config = dict(
    router_score='sigmoid',
    norm_place='pre',
    warmup_steps=200,
)
Below are experts of layer 11 (counted from 0) of a mixture-of-experts language model. Rows are named router (the router's row for the expert), gate (a neuron's input weights, with its number), up (a neuron's input weights, with its number) and show model dimensions 64-95. Each number is 128 + 32 x the weight over its row's rms, rounded and kept within 0 to 255. Numbers have three digits each.
After each expert's rows: a language model's description of what the expert responds to; "gets" lists some tokens that make up at least twice as much of what it gets as of all text. This comes from a sample of Wikipedia text that the model never trained on. Tokens count by the router's weight.

# expert 4
router:088134129156051085152189159129128126172132142128128221097064174168084114096126159137174156127064
gate0:118097162106123116219082074119045099128075099130107160111174134142125106129111170102099156179081
up0:159120149160089134077073203098136152101174183183089123130070122160079168131178156149062119137154
gate1:136128142142092105098164138120113159135082138141160123116131145142159106115146163110106064091114
up1:112106074097114141137114154155140091069147145125078131138093080123121145124096147157035135151163
gate2:140155174161128117120115142191119156122095144091169119159135113113127129099167018171155090096110
up2:107055206112093115136108134193088166135137127069123141169096112177131165107152089177059084069165
It responds to: Vowel-ending name syllables. Final syllables of foreign proper names, often Japanese, Indian or Asian, after a consonant, such as Dac-ca, San-chi, Skað-i, Temp-ra.
gets: "a", "i", "o", "u", "ra", "ara"

# expert 59
router:103179115190097130125170116152143145089131122130122141066081146135123144147168147128170152067097
gate0:143130136167170152134165122159097143128079127151103135133102113115126156114175144139152167149106
up0:083128157141114141075085195121125114126143130068177128085141131125109139147090091104065077181105
gate1:186113142193126083140130148163126128132125187065181153134131152184108182122105160111162165158119
up1:100095156113083123110123127069155187141137127129152016144126143128137182169136133091133122120139
gate2:188121166168171115166135155091122092097112112089142153152083192148102098177129107108159078125132
up2:163121089090129167126142107103087094106166087100151120117134132119062112162152156113147164154149
It responds to: Main verb after subject. Was, is, were, became and remained right after a subject noun or pronoun in narrative and definitions, as in Webb was arrested, also known as.
gets: " was", " is", " were", ",", " became", " as"

# expert 26
router:072136102123134075118172132139115133142147158109078145104113199135115136106120140140150134137084
gate0:115125098085156132141104150173090120138114124062088096191071159141133128121153139099153112071114
up0:150102111075121106151197152128146136100128062177084097130100113157051138153109132148148198121120
gate1:112202123120173127121123152186076103134116134091137173134073114191168156122128171119125188121144
up1:066136124163142164092147135144079087187059138102119178102132147146135138105118160110083129127137
gate2:125134150121154059154127079103167110185149135104146153083142184128133148148133133141099099157092
up2:139141115187136198160158077147176152127155110165108111143176035125140157158131087106124081112118
It responds to: Sentence subject words. Subject words opening a clause before is, was or has, chiefly it, this, there, which, that, and nouns like film or album after "the".
gets: " which", " that", " It", " it", " This", " this"

# expert 25
router:114144093112105129165166126180173122099123110129126181120095196211093168099132145173139103097104
gate0:117147097124151132153102164169075152104136108109141122173135106161117174117098097136159141149091
up0:131153115172108138089159081136166122147175143135127129100097125148103146174067131111086131118158
gate1:107131103130094107168167138073152120164060114140158191061114120153067158156167118175121147119113
up1:108100167098161091151103116108124178194158101127172145131116053176104171116103097092075162115137
gate2:158108149133129138145148170117098147151113151071097111112140081145094144080150157166113123143133
up2:099183148108099128069109134106130085096096104146092175075137117056091195116121132146105105174126
It responds to: Digits in coordinates and stats. Number pieces, decimal points, colons and degree signs in coordinates, sports tables and years, e.g. .286, 61.98501°N, 45:40.
gets: " ", ".", ":", ",", "°", "20"

# expert 23
router:146152103196074091142137130194143142084134153140145116106133156148073143125167161133196113101108
gate0:101084188129133029119126154190098110101110150121112140065062137177113126107131094124130170094163
up0:114072149079151107193118160116121179136087128116093099104141167140130076086125153111094166129077
gate1:124155114106093127122135122089114108192151139132101160125138148161070136119075126158127104112095
up1:129073118117119141223124151126126130125153168114136096115179103107165159157162152097152142138161
gate2:110139114127115135161111098150090167142141137110080130114093098160149138135194159123156170121121
up2:135135141188105154141093102120180180070147172173136148090130114070130145161121181153136125157142
It responds to: Copula and adverbs. Forms of is, are, be and not, plus degree adverbs before participles or adjectives, such as relatively, nearly, only, originally, in descriptive statements.
gets: " is", " are", " be", " not", " ", "ly"

# expert 7
router:106115093120100036142163139153085106108174112120111167054119141152065124091142134108183196062122
gate0:149128144118063030129106127140101136091130088118131109105183115132138100128146125134103106133142
up0:135105124054087068137109150111124138082106100151176127129145117161125133163136115112121155108123
gate1:134157140113077123152113144200129129144069069154115134098046167102130132110124108137121155059104
up1:100134108098115149086102146131167148143053122132094060170053150139158098151122062100144090123128
gate2:135135176078136153115173141110162149073140126063119137146127132150166134135096094078134114125188
up2:128112084138153115167168140178135135143127162179108141156091121151147158122100146117084091205158
It responds to: Prepositions after nouns/verbs. Prepositions and linking verbs after a noun or verb, chiefly of, with, as, to, by, including, e.g. part of, known as, refer to.
gets: " of", " with", " as", " to", " on", " by"

# expert 51
router:111154082168084106148187119148158099207146122189059178080121213115088171120151141156137122094087
gate0:166121099079118122159158106130186106090087182103107134152101129195062108134144156117113090138139
up0:184155104133108137100204122136157120068151133131146042162140042125100076099140107141163084143124
gate1:136090199106096152144107136082118107162092162130076137153076159164148116121124126141165158094089
up1:176158085111116212150113127123179187195082078114124095138118134127109155077129128160113096114113
gate2:166091153191122091146164172097176074122094184131128117176136100117196204146151152104091175119141
up2:187128102085179145186130130117139167192140138122182143099151149099176121037138148145136131114167
It responds to: Table cell separators. Pipe separators between numeric cells in sports and election tables, plus indented list whitespace, dashes, and football position codes such as DF, FW, MF.
gets: " |", ";", " –;", " —;", "   ", " /"

# expert 53
router:113147092098148108119119164147102114186145106140095138098068146160088152149164187146156157134109
gate0:087149132154166093139075126115125065106125160131112155118124136156221149075112147109144119092054
up0:126143183132087108167173097097139198065108131149097102141168134108179065125122101131126158132139
gate1:089127132169130120152099127165189146147148117156125154121059099122175150162094113110151143115138
up1:186146138139036116163185122140149121035085114111084099109193143100094114105175130128107104145114
gate2:106138091125105111109102168105122178101133100104126150134107127144145109160152166128150115172105
up2:140132182165118131122125043165122086135133171178159148117143112147153101070104107113109114103142
It responds to: Possessives. Possessive 's and his, her, my, their before relatives, own or life events, such as Norton's daughter, Her father, their own.
gets: "'s", " his", " her", " a", " their", "'"

# expert 29
router:118089110149114117143136147218138100088119150162084151092074183118086167121138159116113167130103
gate0:071081117147150064158140186103104139124138149162148114123129079188097180094151117143159137085120
up0:148112124145112191116183136175142126140095115202228160156108146068110119204120144123126108114175
gate1:102102144142150095105156089145097164125178148129144156110083117168115120126193187122208151131067
up1:131126144119185086092152129128150177119159097098114111099058163149152131082162144151179124140140
gate2:122111103148116121098174114196173082139145148164163097083162143138132134069139133121145087126131
up2:183111117130093170121130144115147158157142108111130152159129154098130125118134134182186163138166
It responds to: Symbols in notation. Spaces, open parentheses, dashes, superscript or subscript markup and non-Latin byte pieces in formulas, tables and date ranges, such as ^{(, c. 974, 1392–1449.
gets: " ", " (", "–", "(", "c", "/"

# expert 62
router:121185070135132044154187155153149104155134166149110166118104154147115188123177152123156128062110
gate0:161136089100168159133172126171175169064075156063056123127153186174179113126097150134142127091162
up0:140124184155157208141145133155114131111095111094101153114130152134171096142187153115166191043082
gate1:150117104104096089175113117086087187117153103126099112131124127091083184185149113140094176133081
up1:148144119066196177113099140156092159121104066108129091172150117099097094142117069149134139155124
gate2:143143155147133062166166167117169093117123145093140138084172138114168189114125124107139155147113
up2:086136114129102152064060106144063115125123131133072074140099144148124113166159159117117093169135
It responds to: National and international adjectives. Scope words before nouns in organization and event names, like United (States, Nations), World (Cup, War), national, international, UEFA.
gets: " United", "'s", " World", " national", " National", " International"

# expert 47
router:143142102142100088132161158131145130173151123158115194111065112103043139122144126166123162123116
gate0:114180131127108150152149193151116122139164144098140158103139129160205138167169172136167164127143
up0:126188150112129136132141140160149119180123102097094154121125104177097137172163158163158175165125
gate1:206160147209119134145205105046116115214143067120152169092144139157142146153135120180091144158094
up1:090103106081069115127077132183141132132172152147078129092140116125153109099114107051144124130118
gate2:177106143137137116145137157153164093111130123146175159076134126155049117141098085140165109168104
up2:130160099166088133140112104052143114211097153141161174130125136059192124151148138179102131149062
It responds to: Determiners before nouns. The, this, its, their and entire before a noun, usually after prepositions or at sentence start, such as of the, This list, its own.
gets: " the", " The", " its", " this", " their", " This"

# expert 13
router:113161086123073129126128146194144101085117133111063136058121222107092158117169187120129133127096
gate0:172125100095130151130143101151064115142094092069138159125141117136103107167176168116180104142119
up0:131105141112064114145137115130097068147043114117128191139189172126083113089097176124163180129065
gate1:155162059117145100128147134133109121118075191111157090044147169108105122169169206152103125125162
up1:112088201159150152125118107115117124147151084133113162190132063155190125139089090124180113158102
gate2:090163027159119122082122186121096110145095112082147130047132098104119166108204176134114107116085
up2:163108169089170107162167086137123143129116081160130118166141207100118115128109085100108108151140
It responds to: Openers before years/numbers. Open parentheses, en dashes, spaces and section-heading marks just before a year or number, as in (2022), 2016–2017, table cells.
gets: " (", " ", "–", "===", "==", "===="

# expert 58
router:149125064114105070115151180147127109150160108148097140087093142173077125104175141117154188111053
gate0:222125112127127120093106124122178156128109128136101122156133172139090122093147162110179158173146
up0:144132152055170156171144165133144117140125093166145084157171152162110107082133125106135112150161
gate1:213144137178108120159145088104102105181160095096171106156084120181113170105123117119151164095107
up1:136136149140053127096186133154111126114178171087153138110109135033143177154108166136128153170156
gate2:129075157121147143122100135168124124093189117123077174124147102130102159149126123134188124097120
up2:192133062154129119102061167105147187145130162130086112057117132122162161178155125159139128161053
It responds to: Place and time prepositions. Prepositions at, on, in and of introducing venues, dates or events, such as recorded at the Esplanade, on June 12.
gets: " at", " on", " in", " of", " from", "On"

# expert 21
router:099157075125085112184192149125117091139099166130108193049114165174128163081133133162155175110095
gate0:111113126105094168161093147142107152123041161148107187053130202176122147099157133168160129152139
up0:138114144105184102114140185123164102126157102123189113116139075122121098114182113147140092108096
gate1:114132110141127140201109080140126151143088133121142163106072184150170151086080149130197147095128
up1:146084058156136156132122159113145162113182125131146135119204159100129180146169061183113136137136
gate2:167210171139091162201118148120131095120075145125105135154143141129143153146144167095170136172137
up2:098119107153129191164082120059120118169130217093135192147114138151147059087095155096194128140164
It responds to: Japanese name syllables. Word pieces inside romanized Japanese names, such as uki, oshi, ji in Ritsuko or Shojiro, plus country codes such as JPN, ITA, SRB.
gets: "i", "u", "o", "a", "ō", " K"

# expert 40
router:155193125142082068165127136152117109102142137119108144104111212159070216116115164136160132153150
gate0:111136134138115149140072139155087122142112194037172107110154135082096189118124170104167099134136
up0:096136071123098105161112129115137121141135120153147128138155190173197143172168134079141161127164
gate1:156122114114095080167096158163157146148177091113109141072123131091119179131151086169121112140076
up1:227112145119097148115122112158106123170145130150104131104117144118110173158201120121143142169166
gate2:154149134157125134142175129158084149166173118155086078100103156142065194155122116081146154142166
up2:161145124127114107133145093139125150096125100164185142091169098025132099171123069169088151095120
It responds to: Units and measurement numbers. Digits, decimals and unit abbreviations in climate boxes, infobox statistics and sports results, such as °F, 8.7 mi, 11.72, 6–1.
gets: "0", "1", "5", "2", "10", "00"

# expert 50
router:139136081128068064123189189144154065163133148120108158105134166153038135105151180160167176086078
gate0:131162123177123091142108183182126088150089087127111152116107129169140128166142147107136113114137
up0:101128120170136070132134160141127122156093157066150126155094149107137111077135064099130108113151
gate1:145147123097132095093133130087124127142096141129100123112118101099099125113131072142096162146084
up1:109144175204128172131194167091102165113129132148178160173127128151147127145181096147137145143176
gate2:073140101116122138161107150153197121194122134143075138083109135124164118133096110147126070078122
up2:158159203130146064093118133103093183127122051135119177108121146106127126136129113105128159140149
It responds to: Prepositions in names. The prepositions of, in and de, especially inside institution or place names like College of, Club de, Santiago de, and in phrases.
gets: " of", " in", " de", " at", " from", " In"

# expert 6
router:087183112089118080159134157145132055128082137148085157053067170179103141084127161137140085088084
gate0:078138162092104097119117145130078104118130132137136172085093111178108151142135111157155158113068
up0:048117125126094109080135167108114133111132161112114171088078064102137118122100125073149169112125
gate1:124152099140091089141072147140112071118142127123123158105157176131091130102112156071175052107137
up1:142094157115104063162138130158117191147129172180166118078111190140149151164178091131098162135140
gate2:132136137076061129163145145179153116107069139134113091045097150196134093092121126147151168101147
up2:130107164151097108157126169125174127108149192118123118140133147121155108119112158182121195116134
It responds to: Before personal names. Tokens just before a person's name, such as table bars, country codes (ESP, AUS), "by", "featuring", "from", in sports tables and credits.
gets: " |", ":", " by", "-", " USA", " as"

# expert 49
router:150121094152114136145172157183154085127110085170086141116115186176106182130116155117142176083138
gate0:151141156122162092098150136140171143178125076123185162120165126163152163116163135161110120170145
up0:124138135092063140152142145076151151051132189172099106142103109111143165173148157051165169120097
gate1:161120125120127089152059091121150157128136111149116140165076156115130158108114167102109184120160
up1:130109138094101162117135127127171134115201118140171113145112103154122094168141194101198120140145
gate2:163118103189128065107162142101164089142078099100116149115152189114105123116074122112154152108076
up2:070131164136087126176100124178172172138159194170112102130160096117178150122194108118140130136167
It responds to: Opening quotes and titles. Opening quotation marks before quoted speech or titles, as in said it "reminds, plus prefixes inter, un, mis.
gets: " \"", " (", " '", " Un", "I", " un"

# expert 3
router:146146092162056114160165162138127091163147128102078154134093144159128165152181149138133136100116
gate0:182201123172106105116166045158137109101168149017143092129099154118095126141133123086089150131106
up0:131170144084177112126135165153197172134148104191121170147138056140106098173132161144171113132087
gate1:112115111141129142120144198189115108179145137140097114138126108143139141129125145056114164056152
up1:111127138114130163129123100140140181149112164083173145090131101184102116148140128092127060060174
gate2:112156139182135150114141137106146101116111145073097126161092107130148214156121124092142093103151
up2:117096138131102079153173160130120152170117076144173109158039123162142115085152145143156100159115
It responds to: Narrative action verbs. Past-tense motion and causation verbs in historical narrative, often after a pronoun, such as went, moved, led, returned, plus According and due.
gets: " due", "ing", " moved", " took", " began", " went"